Weights of a small mixture-of-experts language model, trained from scratch on English Wikipedia.
Size: 11 layers, width 160, vocabulary 2048, 26.1M parameters.
Below are experts of layer 5 (counted from 0) of a mixture-of-experts language model. Rows are named router (the router's row for the expert), gate (a neuron's input weights, with its number), up (a neuron's input weights, with its number), down (a neuron's output weights, with its number) and show model dimensions 0-159. Each number is 500 + 25 x the weight over its row's rms, rounded and kept within 0 to 999. Numbers have three digits each.
After each expert's rows: a language model's description of what the expert responds to; "comes before" lists some tokens at least twice as common just after its tokens as in all text. This comes from a sample of Wikipedia text that the model never trained on. Tokens count by the router's weight.

# expert 6
router:509471490480489493473507445528502486531516476545516496502527477502482517474530465489521501497503519531511467497539489513492526499443510503481512474514506551513510509504483473484488539491527533531458564458519495478477496475523467445517488490518523509507471489518504487503485510518553469496513453515444501471468532548516470476510477483541522552538511488495473461503525482503480484468473527490523462533530465512532485479457470501503517474492538502474490515542482494472490479484497491
gate0:530503502512493506515532453522475509550479518481485524510511465485477478510490481518488489489507482499499460497482505483495544494512525443465530499543488511532530495499472465478537481473516544491503508514485481444526502507514525497516541461522529446502500495485486533515442511467516516475476471506541553472545467462488458498531490454512442468509489465515477497499515500498523497483512550490480520504490512537529467550458492511481514513498501507488508455488528515471481472538512498
up0:491496503530497521456505487489464472499513500478485530518482464504507483478513508503462513518497549477486498454503480483483464475490527434508502527487503493482489444474514522449516533525494490533539510501530493514494514503480476504448481529511536479491466494546467501459523454505511529434522498470489494522497511497493544497451492500446502486450527506479447502518549496509562484522484486486527514491509519465510486501519489500492456490464506492471540505487501498478511508521454462
down0:521504480547471484559533553532508464526486465472488536545499513503520464486499468538509494526511475510520474549497511472453519494525545455452505502470475515534500470495468528530495497492512513517505524519475461505553487493501492519509500507464498474503471478491490495503507462471473512477482498518510513441505494479463473516506470491489478501504477485547505499510535561438498485474509487492470526523533479549486468513471488510463515528501511513530504500486503497466495527473479530
It responds to: Verb and word endings
comes before: "s", " to", " of", " in", "\"", "ton"

# expert 1
router:525513544540476484496516525510483516482521505517448455471522490485484461498483461492458471497490515514506500547437495497545486487459506521470522503522511498476543491479485481446516514500531479449481501447498487461472488508483541523514507491530475527491480541483458513512516438496544507530499519491497527483494466521520552459509537534512527526503465491513488482459518449521486476519510473557471498507534514529504492469483500491494513515467513509509466489494500497501504484472500505
gate0:529503439514501497519508545517503556501543464474597510549493465508500541499520491510486477514482503509502512505500500520490505487505552513495539553463477455513501491525487490475492502492524504441475527498529478483483489491484467507473483478534517483507470508515447520498526513498500479509503474542521509444478525484487525490491525504536423528501495487556496511524526496522504507525492482446487511502529517504446467517492482494495507488523484498501489516488500508490498486489531538
up0:471517489527497586551517512497479486506521478506461538492509510486493496448494538522450510500518486520474495511451564505518455458507484479571506473512524521500474499498503528514497489530529504489509543485516499478484531506498505514456479505494500503509509463533520551498489510501497501531488529558493513517530494471525505478470505486488508521500471493506518522505531472535493511507558480510512510520511476509557503506476549514501496481531524555507500538482484499472537536495533487
down0:562523520524484493462491476480544536500487553480536468520502451426527472476503485521520494465476506493488524496496505505468526513469468498520486461479530466476539491464502509532483505428472517499500507512497504493515490520539487524497513525559546445491509482552502499501521470496500502520531541514535454518506529484496494547511491476501501468512465487498518526513539465501518520506469505494519523490507532464480480496491484493528504484512538486517514489489540477498511538515510476
It responds to: Mid-word Latinate stems
comes before: "ed", "s", "tion", "ence", "ct", "ted"

# expert 11
router:476512472506480527529490483472535539524508516477530504496480531498501495503528522476518492516460494477507465495504453452522464481524461520474499486509495528506495456525512491483493513459501485508550466478480483490545507495488502537551504455464531496494527469488507513491522503411504506480534518515491517503499472477492507566511522486447499474494512479476463493475538472491482538485509533508508530516546476482489530469482525511515487528543498483529519541481500509451462476486505471
gate2:500493540509524560505485484511433485523547524544520512506476493465539491449486498479504522471532512506488503504484495519464485468500468480538505445496472509471525512497519522501501468520526484485525511492528479516505535497514507517435495482465457502520459489456525520481504551483498521516533470503542520509516492492521550514508514515465498541498506491529540440481474516541503523495496495502526535506481468481498492493535507528447506504534482527556504471482503498498485473486519504
up2:488494525515489488494514472584498529500504507496521519483513467499488572490502517529506491499526560515506505493486481441502522470515543474545449521490497532555541474462495523475463502494496494523513504504456531566474529535501516521454514518519486484523523514489480517491527472508520515511529511518493473499481462486455504461511488553495476479548497503517511502530501494460506536496484519529514508453473515550479522481486492489496484478512512500494508519493518507482510508544467498
down2:468477525490524501504539434462540494484503498504540525509511487490546470455468516502522485499487517504501519548460499516502503441504438509547487481520485500520511539489478528536510498520538463518509430454486486512483529474515486494467474540510559479495503471461500514486493523489541498504506492482506496540511532500510517497521545461521499506484518485463498481501488472508446467485498497465509510484544474481515519524497492529485479541472481535508496493489500449514491470500491509
It responds to: Parentheses, quotes, pronouns
comes before: "20", "s", "born", "S", "C", "M"

# expert 24
router:482471499508470501471504513473503483457478521497526545499455505532482482471499480519503497498507485488540469457477553520463525542464469486465490484425497471543464498533527512480484505536481533490506536516510498477504537515458471524511490492471465500520518460511440494488464496478469518491490515455494484553550518476486458537451473498516477482513502560535509525476472501472523495515534495479514469500509509501491502489506494502519496490515481497474527494504466517492511504525459502
gate0:470500490499538541490538507518493484511474533500470553528514522457507462501503525498502499507520498522460496527485486530492523500482509506508517522523484480461478514480497544487477508557490481535487476487516498504486504511478480520517494482511493494506519511492498500505524487487526456507489503508471452494526456500488432474524537576508482473468518499473501527509514492476424484509502487510440518519491529492547490512511440507554530520497539492526513479492485525435487512545518514
up0:514504471508498538522494485519482515507475515507531536459482514497490439487505495501511459482511459459469517541505522502531537518440490529491552486461500545514460478549470475475497526460514481519522511477509522491479472487453506514447489494483519525538521519518537512491497484479466467507504437502522498504494480488492505493520516537495492512475480496452480500529536472521412527513464488457485492498516527499516518493506486489497556495493515490526458520506496501481500502530501496
down0:461528484523498493491486478505490516526521535466483519485485530487456507484501478510551501518482541593522473440437494473478506515489546530505471487514494504487474540506534479505511506487500511543491461479505526489566497490434486475484490505453462448529532490505435487511476545508500499498508493503465468496464504505502476527528482519526484469503492506485485513496460481481471506526505479514503484499515484493476504527474524492508512450507522503507485503482529504533491512523506519
It responds to: Table cell separators
comes before: " 0", " ", "\n", " 1", " 2", " 3"

# expert 10
router:484553513496516560510468517466526469514488478474511470504514506490486452464475510485464494509522528484534491483501491446474486512538512512493528529526478513503538494484472515531507465508499458538451517528457501475509512517516530507475502539509534474517490517526542543526466490504471456477487500506446508473483513510470519543468508495499507475519560530505517525512535511500565518525477472499494537519488516529473507468479510514489496507495498483522511533476542510547510522538508494
gate0:493487449501479497499511534513510581484534528453501581464501446525499518499433552476504508493489499477487518523530475478472524477482485511526454470523472508521525456522515476496494481517470533468448531513488502497509476513496495485476453469499488489488494491495517547503490505477503473477496498494545475496520470551536507524482520501501499577493510482490512505512506515512473537469485487525482461516495517509508491520471505469488503520488524554504525497492514481493512508499494485
up0:485477500518499457491537502497510494497486493508491478533523555538472492443471455487530467509489528508520522502489481515521467493494446518493491559517478477492492515501501526530465512481493505510542496522485503528477580498528509500478530474459510466534479524514479472546492482548481496491506474499501535485502446442513510472503507484489507545488503483527518456483507539441537513544531495513523511471487477489499511455516498511504504504502534500483531503504479524524534521457475505
down0:509481487483543478541477490484519505493520509477521528535502469492472521516507494498498504489462479485513515491465489467495512490463493497491482454466548511494466499490535478468504490517482502433505469496510481526473507517488455450527493445524485507535535505468530511499483490494499515460524516455488511484545506502531518449519442523513483516442485532549547492493468467488485533516513552505506473513500504483473475512504473488494452522551513524460525474507512509497483515485502546
It responds to: Line breaks
comes before: "-", "|", "\n", "==", "The", "==="

# expert 20
router:511498509487547461466560532492518519509501489474519502485532499532472517502469487522499522510507466503495500526510486542467507517501516495503511531435542512509531524522514517478458473516471511462477443503500537483463525518466526496510501501472491526507492510526536477511483472493475536545511523490514517481519455503475513516477520537534512496501471477526533508523499475525515438530483529500485550498519492514484499552437514531503527513459549509540480484493504532493453518484494497
gate0:517471514491504462488525474478514547548498469448566497502479449500548485494483495462484494471487473503540513509463501481429503483471469493505503495505511484494515479505477505461540513513564538511519498486515487490511514502515531486530496514508517522520552488518531467549462489509479523471502534506512548458505498541468513469522518506481504489499551468473480484510478506507498529516444450539504484533523508493521521546508513497496506497512512484492465508503516534504478514507495533
up0:528489515553521476519514504489493495475501479477559526505508504487530509480499509514481471487516440492489511490473513521500495498502472492503464495489461481501508493494487537513459494520478451532476501502480497539534489491463534493499491467523564486500507482491515505486511464461501448514492486507544499522539492508525552516515509505506533492466494492501504546486547481475561512510504466493488476502467537536530507480524505490498469512429494498498466516505507581504525480488438534
down0:529522509471504475513516498533507491516477515526488518510515521472502515536483536480512467545512505508496540502493524496496507558479549496462529510495477473495493478489491502523512496478435485463482496482491527549506500514564472529542500531512456527516508513510529483499487531517507488485454489482461420502462490514515492527515447495520488499513504512460519486518518456477511500479511495531529505488488510498522503483501531465500542500540497470414518456538491500500505477509533486
It responds to: Mid-word syllable pieces
comes before: "ed", "s", "ing", "ment", "er", "es"

# expert 27
router:498478432503512471526495537519549521511503504481481483516506531445512531484545484480478473469496495495541478513468526481503531507499516484494546544519459498445465520460508500465535467483461533522517501497471484488544512466557485495512484510537477467509512540479530513512514543527490497539520515459496493479532529520494507490472474534494525480494487509515525481531490452479496482455536497500489499486488500458507508485511478485517506490471513521441491496522502536496458484519480474
gate0:527489477450469490513490477504518489469438476507502497512501495539479507497508480485502481515489477512526504481502500529504446513463503511483530491527506500465483503538510518509506512518544554482501479470453505526504482441482515529459571533478518496434485582496473503495488472465574496513510470500474512532472497464530489502506508496505524526494512486462480463482488500478504497499493493503548495526522490466530523516484467484489474501536497472478530498490514485472483516487475457
up0:479510521448513497489485516515490505467498503520498419493505468474477492480479486502577502476481489504473531471486529518506530504485445474524496490517472564483502528480527520501477464508481493467511483532542498508525515489480491475530515517462508496475502512503477472534482507540486494504523475495506473546520513485482459497500472456481490501510483518521516482462527500522505513482509523490553451486518525500492501504478496509457484515521521541545528499412482505510492445481512479
down0:474521516522463501484477464504557503513485500483515531495507498461533502502517484494502481495465496522512528486504511491487523501512526450502508506459487509478469510539484500481527487510522463497478498511528465494471462509528492450490491549514518493495516481512509497434505438478520515536488475497482533525494485472492443519462464513485474496482453474508571465477490524521463523484466487483487457504460548496549494486506491473525476493500501560516480490504465512484475505460467531
It responds to: Born and word pieces
comes before: "ic", " 19", " of", "i", "fe", "er"

# expert 12
router:486499507491489512506535515518551476487505518494487472532486509519490492467519539490457491476489499492436529485513526492491478502493466501528496508508489476462516460475515487484503467455461487485493471497486536544519523519567488502534512552503490508502487508470475540521521516510465448456497470515480510473503520489525505525491477505473511510527554528473493479501510536449537509548480494526484528518499489511484497574531522500480463532463468517472518535511500529552515500525498495
gate0:503455464488505515510471490505507464524496528514530533493482546510502481494544514482482485463489508497470505523485513530503537541500501537496468476531445514555494542492501478476454539493535528532519509515505532538514542472467532486514504502467523466464502518487472451503477528530513538528489489473531479502495500539526483497498509471503575513542521470504490468476473488509476482488514513525437526474532524515509488525497469491498510465525498489522482500517472528525525474504507467
up0:498513519507500464462452484491455535538541476528455528545494533527471481463538524509502501528482421480525511503503482525504508488479475507523497503505553503508525482521508510500537489496467476500503528500508514530507487454517519475532516519501496507453481486498513543540511497499509531488462514483506491499476535515580512480487481528516476466506503492530546489490448508524464517528532511502466461487537498489476488496474472542540478510520480502506524462483488502491514480528527477
down0:469523490520531550498529497458538484435530467498493523514461530539483500478521486537489500542480458470516507492460492527517496511474528494510523484523492505492488475462527512449537471489461479518495532493517509499493475496478505446514478462485525533505536507461481499520526505543527479516487470507458487484531520502489521505469512509515470502506491476442504509463485539505486482528479487472471515514477494465487477542521504528521504489497491492487560475443492509529507509463546490
It responds to: Numbers in coordinates, years
comes before: " |", "″", "′", "°", ".", "18"

# expert 25
router:502507507476553539470464463496492471466492483493499504537484502472500506476511511470528528530492500551488567494487531492450505513521454494481539501481479498508478504448514515529501515493496499471480458527460491498506494497510475516472491476533495503495481518487482487530498528471542502497468499545465492538488482428492511479518522462494483518479522524519523512469490499443514522493475484466493522496518459466471545482501499537495485504503541491515531454456492513507469505504540558
gate0:517478480442558473531489469511512473470524550509507540518509461509520515500490525512488480491527514484463453506519537436481499488451501529498521505503481496512493461490494472560533484492492507495522504475503527473519479490475490497478487499507486518462485500516514525504513481506469454501475531512471481502446488513495481516495490476517521503544498550473492519502510491567488491467516463551501525512504504494503525514519494488490508577540542519449518510479486490514506472513551520
up0:484496506487533459502548484493457518469502475505487503482510507443437485529520531492530518462464517561535514459505504487514497505520478546469555501480496503484484487504476549485508515475504487564506495515484477520493551456486494494497496487472542502483503508503490501493474462550503486500455481487461518485491527503470499468562499534494540516484523464509480507476510519506540507496510517460480503507494483482521513492517470477523502506477520485540537471547471519506545532517510497
down0:514461485494536489541489486514513457465525481526503457517481516472457494524510525501526563560513487518489516486484493507498490535463480575483493520503512476459498510535507532489512533440486520470538475491493504501516496479488489535515487480449519470445512531499500485499484508498475532505459499526473494475498502509449499497498521502491483522492519471524482521491476511477511475480504475493556477504485556507507514528451502527544460557492509508537482497507483474537502500497531479
It responds to: Periods and table pipes
comes before: "\n", " The", " In", " He", " It", " This"

# expert 5
router:527547506518540511500447524536461484506482485485500506505505505485475509514524530492482520531490535487487497505525534529501493524455504446479471518459521542461493502533516488500468513546520474444518537498525485525522507463508458478479474494459474502508508514496517502521489455494494531506514492533530479543515479489512530468505505478516514495482532497507507455495519474534474470543513496513490513532536518493441492481508520548493534504511512546523497558499497527495463512453514549
gate0:480421531462528488473520459495505487458493480489489529516508478502530522534526535503482473523481494485477503510534484514511546492471483481481470482510530486488498478514514508497499502534491492535511521507460495513507486513497458516471492529497477465460525519518529479569488526483522534488495495483478495546478476507519507500495499499522458502499515537525493475493554505497545523491547504491484541531530500499549501509483519476455510506498452479471500468525545509454435517500481458
up0:511490537429490511488466499497503486532505469497506488483499550503517472481480522499508507473487504514519524489454458451507513480495466479499491518519454447516485502509504475516502505471466491521489470523486466481474482457547548473489509495489486445473504509500475454463499548479490506546542472479529457513483494496480448525503480477500468537494440538466458449500529494498535504521500482476518529522483506492530505532502507506478500517517485491495467502485499513518547465516504474
down0:443540524497507511535502517511488527489509537498511485509481504490481512518499472496460473525531501463456495500544530492482482526485526517503515483457542550456476425483492521450478499487500485451499479498497494509501472513491497476478496494533509555523485512501488532522499478558493482468527517542456502496495519503482523484485499510482536489515560483494550530466478503446465475486516528519485505503494528486468533480499532494500547481479529535508532493501489526488475498478521538
It responds to: Numbers and cent/ot pieces
comes before: " |", ".", "%", ",", ")", "00"

# expert 8
router:473505471478527503480484505529512513443487496511493509496535465481484498537474503503551502459527474452510510470524459518450494505520521523537473523507510472503498481464477528525544468515516486511484520512499499515479536537476480468486507506519507547539501526446543532472500512496469431471510556476476507517562506490527511499512472472503506499481517473472529511510506496540513512507520511474514476475482496483515484501515514515518515493515480545495511526475488536482472463569517467
gate0:477519473520439470501491528497476484454480518525514514524512479498491474493532480549499484490483489483466503519495504489459521504507463468501550498499515457496566447482499488468482522513499527491498481502480541469523470527518497460497454484520533449511515549520473515508496494497535494468519515505534549547517529490495500514538486478461505488543514494516480512547483510462524478497486508477512496483471464456562502509494545514481512514520504465509494481513455493512477480476504461
up0:586493505493531558500507475512460490503501538484497512542518506510508491514495453448531487503459499497505499493482532547512509511515543466469499505484519554495518520487483456477494513531492516509569466541504474548463451529488500487499497501495493508506501505481479496505488504493494468494446542515524514490495543451506516482503497514503504525460488527528526512462471501493493452505497544489524497479481456501553539510535492494464502474527502492494466509500491511485510469477502530
down0:508496553511481506509474485457463512506515522496503520530512504562489485474484495483513493468499498513496500447545478503482458533493477513483500485460445511521499520531492556515447514489494515483475542491488538535487539478502466485466487459518540508439469499476498542533509496499494462506520515484518513508505505492449484508480453517517485502529463518517434498498511543468492499509501515529535483463513494482492535502507504557483478504521473498515487494502514465490481487528443477
It responds to: Latinate word prefixes
comes before: "s", "fer", "st", "duc", "p", "f"

# expert 19
router:480468493499476469488502525494480497462530505506468479476508487542469462514482485512539481511514476508455465543499555495505520525492516487489539525495514538475532509449483484524493513497465483531481520456476478504490477512541517522490524467470500441490534469488468477465487525503473451469510548490500498477489476516529522516490460508498500510495507510517461495474501496516530516512522547564472457526471486521500552462485508437507543510477494517475525479530499484503518486508506511
gate0:512520488487496475485480500501507488460477501534506513506479493550516520500508482480481432472508472483509519553496523494467516487487522493518481488467491504510496493516500464452507513477490466451441534496522482519484469507514509522504514490524522486512453514487506545476558472455499456471510504538542518471484461553516484468476523504536462513522463501494474505486505480506487504488523538514524490548485494495497437493520500558470494492521577508497478469500500478506477499469505521
up0:531520480474511525475497463482516516512531493496520515500515479434535503514484511504500494528478493518504484497473512483506544517511477511483479513520474520539507479493508486506523500466490485555501491512517541474511525501517501532508513437505521476475544501513529521508521499517452507476535537503478488485517499532445502515543492494526501464520527553503537480487505547463432520500493511519491462458523544482443537511491490519509518479544458501494503475527478472556490525470528474
down0:502473459466476494450475518489487520483517513558491468444492472504528505505511566501489503506512526528539508492505466515467556530519523451527513493464539523523473498479477520469488490450498492541503494542500495527528520511486498478529494541510458488529488466538545505515529464477500511524539492497486517514524546523463515500522518473518460523555481510499466505492504502469519545476494528481500505518533472512490493464464482503500491497487510510467521518496509516460481488518502541
It responds to: Name-initial syllables
comes before: "y", "s", "d", "t", "ttle", "b"

# expert 29
router:481496492503505510526474518480507463521518488480508505485555515512508497509493462463526452506489542494480532501491470526518478476524514526503450511482505481481462468518474527520505533477521526511544504506479512525545465503525490479477546491493550489460534474527510480524518518532488494487444461495502465502517485476474499510449506536519465508497501488518480509496521555459485510501498467541534478473508520509500466510526418522490471479503476519529453456464473482485522519505506487
gate1:491512526519472499511484474521545509518522481504489478480484457536455483447463441516453507519528466509508519497488588510513468461471464490484505486481564540500465511504496517500530504547504506477493503482467512513430495545481494534497480495500495560484508501526488497509483500495485550501477475512510478503498515516547535483474500477512488466501507482518463532511497514506463495506484490507495459502456516502508494505509491459511494507506514490491479526452510540463517466507536501
up1:547527478533462534483535481485460508493514533481521490504501491492518525525535479523515470510491509517537512486471497519531538505491551475517492476523488516508546496434485505502523489496489506497499477502477469492469451547516490517525514478535471550519513474491539528548451488496459517492503458495548493488499482500519522519547483514509519467539504475423488505501515523514491487548503524515518521474487477469455502502533484476493516489480483519507504474522540474519490553509517498
down1:530464518453523496534489465452507497469504491490468503507480510552474482498480514533512494477512486489502483534491485485472533485476482542439518514507552541507485491498491481515560509480470507482529522481514506487508525490452515556515482543504506514507485487510518501489510495470483516519508559519508518521522507495483490544467505547508521479503521448500497504486531442510503464504483466503503458510528511506539456522500454505500539491543516494483501492488501505415505503483478465
It responds to: Preposition of
comes before: " the", " a", " his", "ten", " S", "f"

# expert 30
router:494505463531465469498498482458477568462482492463479490498495512525528493542467512476476508512521503487467526509496480476511518491468509507521484487478485525514492510521486539489491540519469540504511498460522464456488494513503510483497482477496513487513491515491531524490510488489552454515527479538488473496468479517460503454509522503512509510490458499515486513504492544516463448516531484470468558491511535519478471533519500469520494486539519505459469453546505478500448524496475561
gate0:463534500497473466477508524474492469511505523513498500511512510506531487513524575497542527465487507482508490477493487513467506476512531541505505499509497514496502461476556524485481467489480492495549579520511510496538478530519473519517493532473524487488490503462541512489532465525513554525537493503501486502515514519517481521476474539546501494502493520544489474510477546502475452498518499435550491486494569504505494492522496471503503501510469467506505508516500542454493500536477507
up0:487453496535500489529479482536502575543513526548510523483470474504481472492482484512480507492504491486503512494499515525512486470499472453541500493464507502517509527482528511484521522496550467473561510541460469527510500496508543468465474530528532483482503532469494524471515494522509491533485484544490516490529512509483510508471533462534508501516530492508479505582511464503522499503455500507477514502459486526497501505528510512487469452537513490463506455480517473505519474527535501
down0:517482523481519518460526495488501497512493501469509463509540522521495451498502500478517461476487480490493481489472510486532514439435466553508458452516492491502511495516493452526515484497490512530479459459484522519525497528488470535519490528484488515502514519484511456489522491498511523493528477540505488492499500479514505523517524496466454449470490520519516497450479485531450501488481516529510491504510519476550482475481555479505521507472457496497498477463499461508538525497563450
It responds to: Noun suffixes
comes before: " of", ",", ".", " to", " and", "ment"

# expert 16
router:493501468565487579545533495481495478518472451491526531496450466516488483502474455488511506523493468485519498553501532528459516538510511503525490477497494475548487485520494536474506519501517516519502510499495506474486502507516488493479541513513505490516489517533507473503526495511486529496476501535487496508473509535504463494475518493517506505501527479500456441506523543499507524471502497447582466469502492520522522513529442471538477487479489497519482538477526508523508542494489506
gate1:502500528486498517496513506505531487502505539469489472481458482473526561495521492467489505526488502518534534509460536472470520440493487535477466501491548515526474497506510505483551513513539546508478493487462489516503479497476545501500469522507510515537506471513472526538500505505476480491523478506554454492519486445510461553513485477494482527555476495526503511549517518478494529510519464498524478478517483496486509552492495469476478464516528494474514489485501515469463456458509524
up1:509509560495501516473483456508548503505456498498481465485474456460565553523524513499488506504518526512532510511488486533511536451493514487510513483501501486505466513472463503470485467470510482507514515462506500512526490496459497466517473500515520484499487497545483541508490491524507519471507463514498505521479470522499479507485461490499483498524501515494495509578522489538486540496493506446492510488551494530500494478519508499439495492468530509519502512535563461470498519509558531
down1:522496508509484445515470497519551546490495469473519474479458494474565486514516466519495480480506475492523481488486506513504514551453488500491484505509501505476498467470539506488473499536506450500528447483548538494496472531468525513522447508516509480493530482549495516529530552466477482531470468463496485530482496505513473483474488525486525499490474511486486475488471433474511471529455505465517474463506468513524465499491485500511474521515485489487511477464517515529507502481511472
It responds to: Prepositions after verbs
comes before: " the", " a", " be", " his", " an", " 19"

# expert 3
router:520469437489466529515490524506494503472469492503537546523496550464544491528504490525503476466501548466484539495500503510488496514485470563500485498505488465529494517539514504475547497533511459495521468482484497498514472528474516492497488492499535488461528541528492471475465537465504509507543465442496531478478513515468496499452473468443511477496505542485513534477499504455472508509508542502498463507497512494517489494537525523521527512479543503526533489487492486499519491527484520
gate0:497459499527502487566518524463480512525512579427512475530503534501499502506489511526500491494499491512560504496486495519522500488490452549477485560517533530478472512506493536489505500505474498524493497481529517500503480477539518510445520497531520487515516492476500487479464459521511514515462489512490467464464497494527466516475472499513510499452482483479501480522456522481492460435478536556484527480487504483511479509507519490494527506488502520471470489494479555506493486532499486
up0:498508486489470525473492507509517524517466471483482518494456534487535467480519463500499512462524506454515541502467489488479539487436472457500506428515501491508533554497520570485515542518480493508500528491462502533490495492510475485512476510511512458467505494451502511529522560482481496512506529513504507521522476526477502517452473544514459540511494483477499536548487497491507511517487491472497535482570505498509512495516469550481516510477495506527477500513492505499528489508491532
down0:475528532506501466554559475491476484492492549457529475498506548513501506453453543511482480500469480538480465516529493514508502482523505541499468520498510537477468478521507497504478505464502477449511452505498532464513496521488479506497504486460516499545553512489501482498489465509490458505509485546505465492511492505527528481507510483528486483489538514505511490530482530512542468477541496533498463483471522504480502540574523476524505519459473494482464461479503506522515509513508498
It responds to: Determiners and possessives
comes before: " ", " first", " f", " re", " same", " second"

# expert 7
router:487499536468479524533513490551479478461499530462491458479514506520505505432525521538455475512494515493510478495501557479446495538516517498477521485521496499476487510502494496526514457488490435534530507523525473519478530480468525489514480528503519521506509519518501528506498542522488453516485485522502498540520495481544528535461496496491530496496544547465558553528502487471555538506471480489519479467487515516509489498489525498506527495465497513525506507509505522517515525540482508
gate0:503528488550484458471506539534479529507531445460540463470474478491522472506512455534544477497482498492552511542495500502482480515521504497497531491491478499510518467433528485483487512512474514466492538513532467492511544539487513508480493463494466516488535488455512471531543487493461507475506469530470522523506495495553457507497518495497474513517465456502511468468489484476495531483462487512500499462524466511475498507553472545505488488489488488480475499496542497510512498499495516
up0:486488489455512495465559465552539484514492518513566476518481509472538485476464503496489497510518520507512542512468486488494519483471490493495507530506492519496492493541497533485508468497485449553483456498500565486492480523528537518498516480497462495476493489518501512507494525505565479528516534488503481483497482516482505520515485520521500527525546594510492510450513519502524497529500514477542503530476555500513527471456522484499547479499518495470520496508498498491494531508490491
down0:435500548502525510504523451516486494516494454526502517529504464498505496526495504526543458504501476487505576462472473493525511535563505515462487465470546492501508467497470543484489505514487509465479474536474469466508500525512545505492465459502505568528508493474460507514497544499516535461470505465477523516480496515525527472522525494486538486496514471480524492474537464526489497507512480491521480461531502533478530492523506491482478510486505502471488491461501502517489494499483484
It responds to: Bare space tokens
comes before: " |", "•", "Q", "e", "ft", "house"

# expert 22
router:494518536493509512454505497467546508466489532509501518500477531506518443507497487472514499480525478497516465489447545475534512529517471496499518517512534508503558512492496518482475499468506510483518522464463496529482489520493459485498484475494472515484509500467466543526497510474512515470456466537476503507484459482535449510488484479430475453466447468541527515527471497465489499495478460501488450460480494466483520508486510480511486499489485493494477479497513483516448519535473489
gate0:511525488532494541513523511457480488491480510507501483535477481517514494519535474483509496447519527464504490475532495454489543456529498489472497548498525464511509495493526490503498468494502505481505519533544517475478447482481482466514478525499471477546498537432479541533536496505519507486527525522490525522499498492494493474521454484417528513493506482464532523508465496512494475486513505499426488511508523502477469495496455495501502530530494553507495517536477494488461522515492506
up0:478470488563506524540512510471459541446517544513546488538510521542498493513535480484492504494510549496468525487499529520494515486479556515495494510508496492480534478453524516480496471494454536515499452507529521504488528523465452488485487546515500507529481498462492525514492512547476512497504524535508526514456534504460495491482470504498523489475509479484545481491496534508540512520546503476504515496459481490476523479484535519508445507542506531507522503496540458519500520496490495
down0:487496503468550449511481489525538463478522522515524513541531473504449467531482480474514464549516500500487573519444517508534490514516523461494506516498515480487547508482502532477524476488529461500524510464488504501518518498515514533463480500536500524508514463490495508488534475506504514519418479482507513490490486458505528486485510518541522519496491492465479534442532488527510526524525509486531479490503425484504514476487535511502514473487528490526510488516496474528495519507506495
It responds to: Commas and clause links
comes before: " and", " the", " which", " but", " he", " a"

# expert 21
router:547463489526438541532483468529460514504475507468492481517511508483475516530545524472515509490524462465516499504457508523464466523545493481447497486524508515536510502513489464557508534498561512504472487504455479478483531494482525511569477501493510489487462458509528517499497512503474494505499467511484475461496527525494472494515485475460490451517509516516494488480492506489514487455527489521549554515505519484487478502493530534543487483509491522501516471482521486495479474506463503
gate0:461522490477473460493522479535448498505547502480551502505480445538558540477506526526534522498459493453535515503505520494537495524549524508501477512501485495477486496502448510514509512533499462461504504496475458512504494505532495495508470520489554497486511517499486484482478556544509515499491487525488530500518499525517502516553504500514460494558509518476475501512526499474489540456486495540473535461524509508499460493493530508524491499507522529528470492471536529502542509466503506
up0:523580504493473540524498535514497473497530511523496501492496466485530496501495466470528489495528539536490500467484491511483508483457508479481534496499529519467484513571516478534507533509532518482484523503536471496496535508494498477467480538523536488550484487525532503519493466488499489522476489486480498479531458485510496501472520495528509512564529495504475498493527481486502493537533448486497496475507528559461503491509457524473541514494488517490477520504471445511518440498466521
down0:488468527523498482525521471491485501462473485504514533528532523457521527546480501496489491504559486469514522503512491499506533525488510521504495505538467486519503504455446525507478495502477475482547480527509522463509451483513472499538507439514483512535483526542488485521503487510477499500554479484492537557506505520491480506518500484479525525443495540478514482476449487504533517460529480506471494509477493502501550492559505470522451482498534479511519483485522548503483524471510512
It responds to: Closing brackets and quotes
comes before: "\n", " |", " (", " is", " and", " –"